Experts of a small language model.
Size: 11 layers, width 256, 42.7M parameters.
Experts: 4 picks a token, a shared expert of 128 neurons.
Training: a variant of SOAP for the experts, 308M tokens, 4886 steps.
Below are experts of layer 3 (counted from 0) of a mixture-of-experts language model. Rows are named router (the router's row for the expert), up (a neuron's input weights, with its number) and show model dimensions 0-255. Each number is 500 + 50 x the weight over its row's rms, rounded and kept within 0 to 999. Numbers have three digits each.
Before each expert's rows: "gets" lists some tokens that make up at least twice as much of what it gets as of all text. This comes from a sample of Wikipedia text that the model never trained on. Tokens count by the router's weight.

# expert 8
gets: "hi", "mi", "adi", "udi", "rit", "si"
router:520493455469468533436498499524497431476537422541460504482540577475467452476513531556491535615509498424555534464557539515515528484456485493494549494471581523421510563581495512584499534482476500488535490631526480525534563615482487521504500484509452513557440567455494463497361541532467578523547462547506525411425530418469504456519553490533520584659523495552561442525524420488608518569546584529514507431535507501563565447527528461554609506620416525532518506489544519537540567567495501604504453565495541475439453491508488591502490572523593479486622474503467512525451343451482542487440494482578423535548516508487600440506567489541540482514442531510451473458566488464444520467534583405554468568567519417452542477375530515482481408484585487491537511545500503456521552498578450
up0:423422551567544448514489547486501579530504521410537532515565482497520507463456530496539342471467549472523548484438515432427455491541494457530415459481468513477431432480369521526428442546571487527431596536477527526455487481526387452500487488528506447452511479524492500431491525472499417493452584493478499533521458514514514513376476433474513436543584600391417534469443538546474459470360487470536402558477512575478501577549503574496452465505441480528482551573423404462434444514545512458603507494501550502487577503517498409520468402572490517434441563534541439504459392447563498490521453472522529533425475498634441501444477453467504491390511521527502537537445503594523438543446553532440513479606418487522505497465393473559510545440446502513512548486468573544486440467495510
up1:465438452493579495557404552517547555447461566525520496542388455520578530520405464445564559458490494531468442574498472453467434548548516519496527546527468553564495515524435474467490548498611453578505465530536511459449463428521350475527521435462522500397536490598519588496502473510559454435514523489443472453659512541524521527464479398403446443504465537497507575415465539578532537479562492460526430505504556583477441524494478559426411395536572418496484515491442426444542517475503545499521502499557479432564523605560492448442431469527488479473487544411466397440560518516536521501503482496503509399457496508557470555405546552555466535498488464562459573479444572506529454510413504551497465446486418557519462500507434512552566630501501563546489552583430552508525524425478509
up2:505476541696534540517465557418500586556578546493587427520498497483626522489447445469613494476541515552427419525451452485458467499441537499530436517505446547554469485487468482429456460493560519591536543419460559518417532513542430510563510377506519504464550481526431516423509454475592497485489536492505469521496459552453517518485484548426473510449519564498506542437453524533455511458468476513458478516440540535471464573546530523418437495481524511559490482487518391466462507502478490455560520469545509510542536576549528485403480469592473446541442530407458421434447482542546418463545508441403556434412401475482468524431536618575495496574519429516508604598527521541543443556396520460420473397518456568576443467514454508545523529466529581489472534487494521500471409487423550

# expert 38
gets: "-", " to", ",", " (", " as", " for"
router:527524455438462417488528465512458428528538465565475498413526544437431573554519549508422461544485506430566550455522505553511548572489532548478464455408518486432597516557505500553476569465485505441613451546551457534535491525408527517419568588512483564473482498520442466552425473637512570540593413503563462524464517517429403437494541488478528523512480458532503449537564365474461516514488549536471525470584495525555502479507490449537541523492536552463554608445540520566544557447546596441440458500513495450471496424492518539563516440504518518451519464574446536570524434448429590547477519524529500519527547432515455424491464455456592452523440370557450421516630453436463545462469486441556562555436500423539464558477530548427439489556614468449552482471522431452503484575491485
up0:481506521477536467538394549414549577437481537503559474564493478578503548424467489423545484406537484481445448502487506444538413426568506424622521529511496427533440568466482483395558459556527548457445493542526553504415537515569435474499463465533531527490536540533479613408521473589519522469466558504462526482556563486524562500526488438503457440561472628516524538372457482503474495485409540505543418444451504549509456464578483522491483455537593455470459446475424422548402504561435526496594517455506394520525504568448488467529456450506496516512464632363615509484521536547590480483520459476454460548476482550493473499520527533572415531558571514588473582545527561537498413543538520557480468498529469580584442435461495552538538519539476422568442539459459507564531499486533519
up1:492504523558553500488410627476503539429447489423494586526512478480574501440426530516590531496521422480438457437505548461513446467555413493444480574540570481548405518495446466477569395523580504543456543397546472547486556482533413506555467477550533409532561557543548546484562537521508539424509575516461454456516573486470599507456353431496545488596561536501493546429409530507510488461398509413517482494496509551463511518523521511378493434578503431545436446489499436470491572445475499514549536515483490503458517589499480438441482538481479467513580547393587415410494546568566415488490547468458449501489449499527580498484537575566456567530579465502545602474481505512485469567565467536463444503527470581509524489496452523590451495465501513552450555500542562555470568453565586
up2:480464517553584500467498571386569589499515552509563536569484600559576436508417492504581489437616491543500471606553556550500453452552392447427513561488405615480479535546445548509512502558505473528446490425419505496465590480570456514433469496510554434418429559508564541478524486545450430491470557493516492496544501583522507541435545399466541448433466499510470563509533542492499567511543495506541544471457529537528487455496545484467585411528450474498546446523448468491456557496524470478594479548506512538447440535550442443424442446508410549502510521515575444474461511475588432406568536441504498456512457606454482500485483516587480535424591560437491527483433567485508416576511455464563472445537489572482540448588434577516549547544473520547442579508577599529544477509481570

# expert 54
gets: ".", "-", ",", "\n\n", "|", "\n"
router:520547449437443449496580464574428426517545467558437551454599527435427528576586533543437565528412547482610531446517573519474532532470512496437461445438519521463515445518558532492470536443456459451583449529513458465532497540448583571411554559537452531488461558440473486588474480480522554564533450556527548472413558430458445454530567532554512530458442445515484441576559509431496525540488495569444544493566457425542473437420431446512564552516510509515576499456537545556505480545571561478448452501527481489448502427446467554560555459420603582448486438545457556540515504458393548562453559519600530561517561424469519541564474422466538483555472462520491457442552467464448560451559471478562542556451549460449492546479585472467433466534535447433554425402473442473533574554524442
up0:472429523506573540468463531455594548468467566439577427593490402546514501474441507452537472521528462549492440471435536441450466422509485512539549578491456554495407549504442432481516496528596533529469512500510560514437556538569401401525434471452558427582552476600595553441503462481461470480431545537439471539559436564518545462522475417441455426553577567514517527477446473570475492496538503515541416599459543565545485572576520550478508462499481478483412450539468471462457477502418406494441524446481497570575441566546542511455410484495453408507489568511547474448523553529561460496529463514406509453441434586479462501438477534560488513455581564497504507611473521542486413549466464529468424471550443559581481479475485526528591551406474601562431558543527539555457458449474535
up1:495486562554539542519437520465581557509456554469595493562434475584583483448368576500566531508593432508474445543548542493523479464525479483532521590578572505508458497535409476491461511544526492505420510533471507543404487434582430437575474451447572466510590437580533493492405523496434445414499565485444476556566410522562530529537469496434482423517497572462509546446444493566513510450454576471524414457437575581502506499582576552462462463472572469541466533554485412445488432502471446534536522488460593523565501576540542488433452533547464450525434564494510419452535552493551470398528450452462450483538388572449442477421501539539445546467586542503526573548522527530519453568458516538407533429563426492495502428529475486523515541466508509596462541583584534536508478443510519
up2:467436505465537478615487564466555555554417541481551544526378480545560495420442500453567534515549497561504473499416574379493503491530487491569554552537465493528453510527430468473584448516568550552437510545567611474420519530567411478547437489433566461480515485557542493427449570475518522505517548454488445510516399588504519531478429436442425426472528569447498569529409504519472471537513480479589443537487541539509451556569452578511435432441544438398462491507475437477477445498456474499554510495471565475531488582554492461449436445549466384478421583522572434508477536507529431505483427450510414425506434600540468488443602536521485535469542564441516558570447606573496440552481536513433484458553412555522513474510503525508528517481441490557449562594518571543520480476470530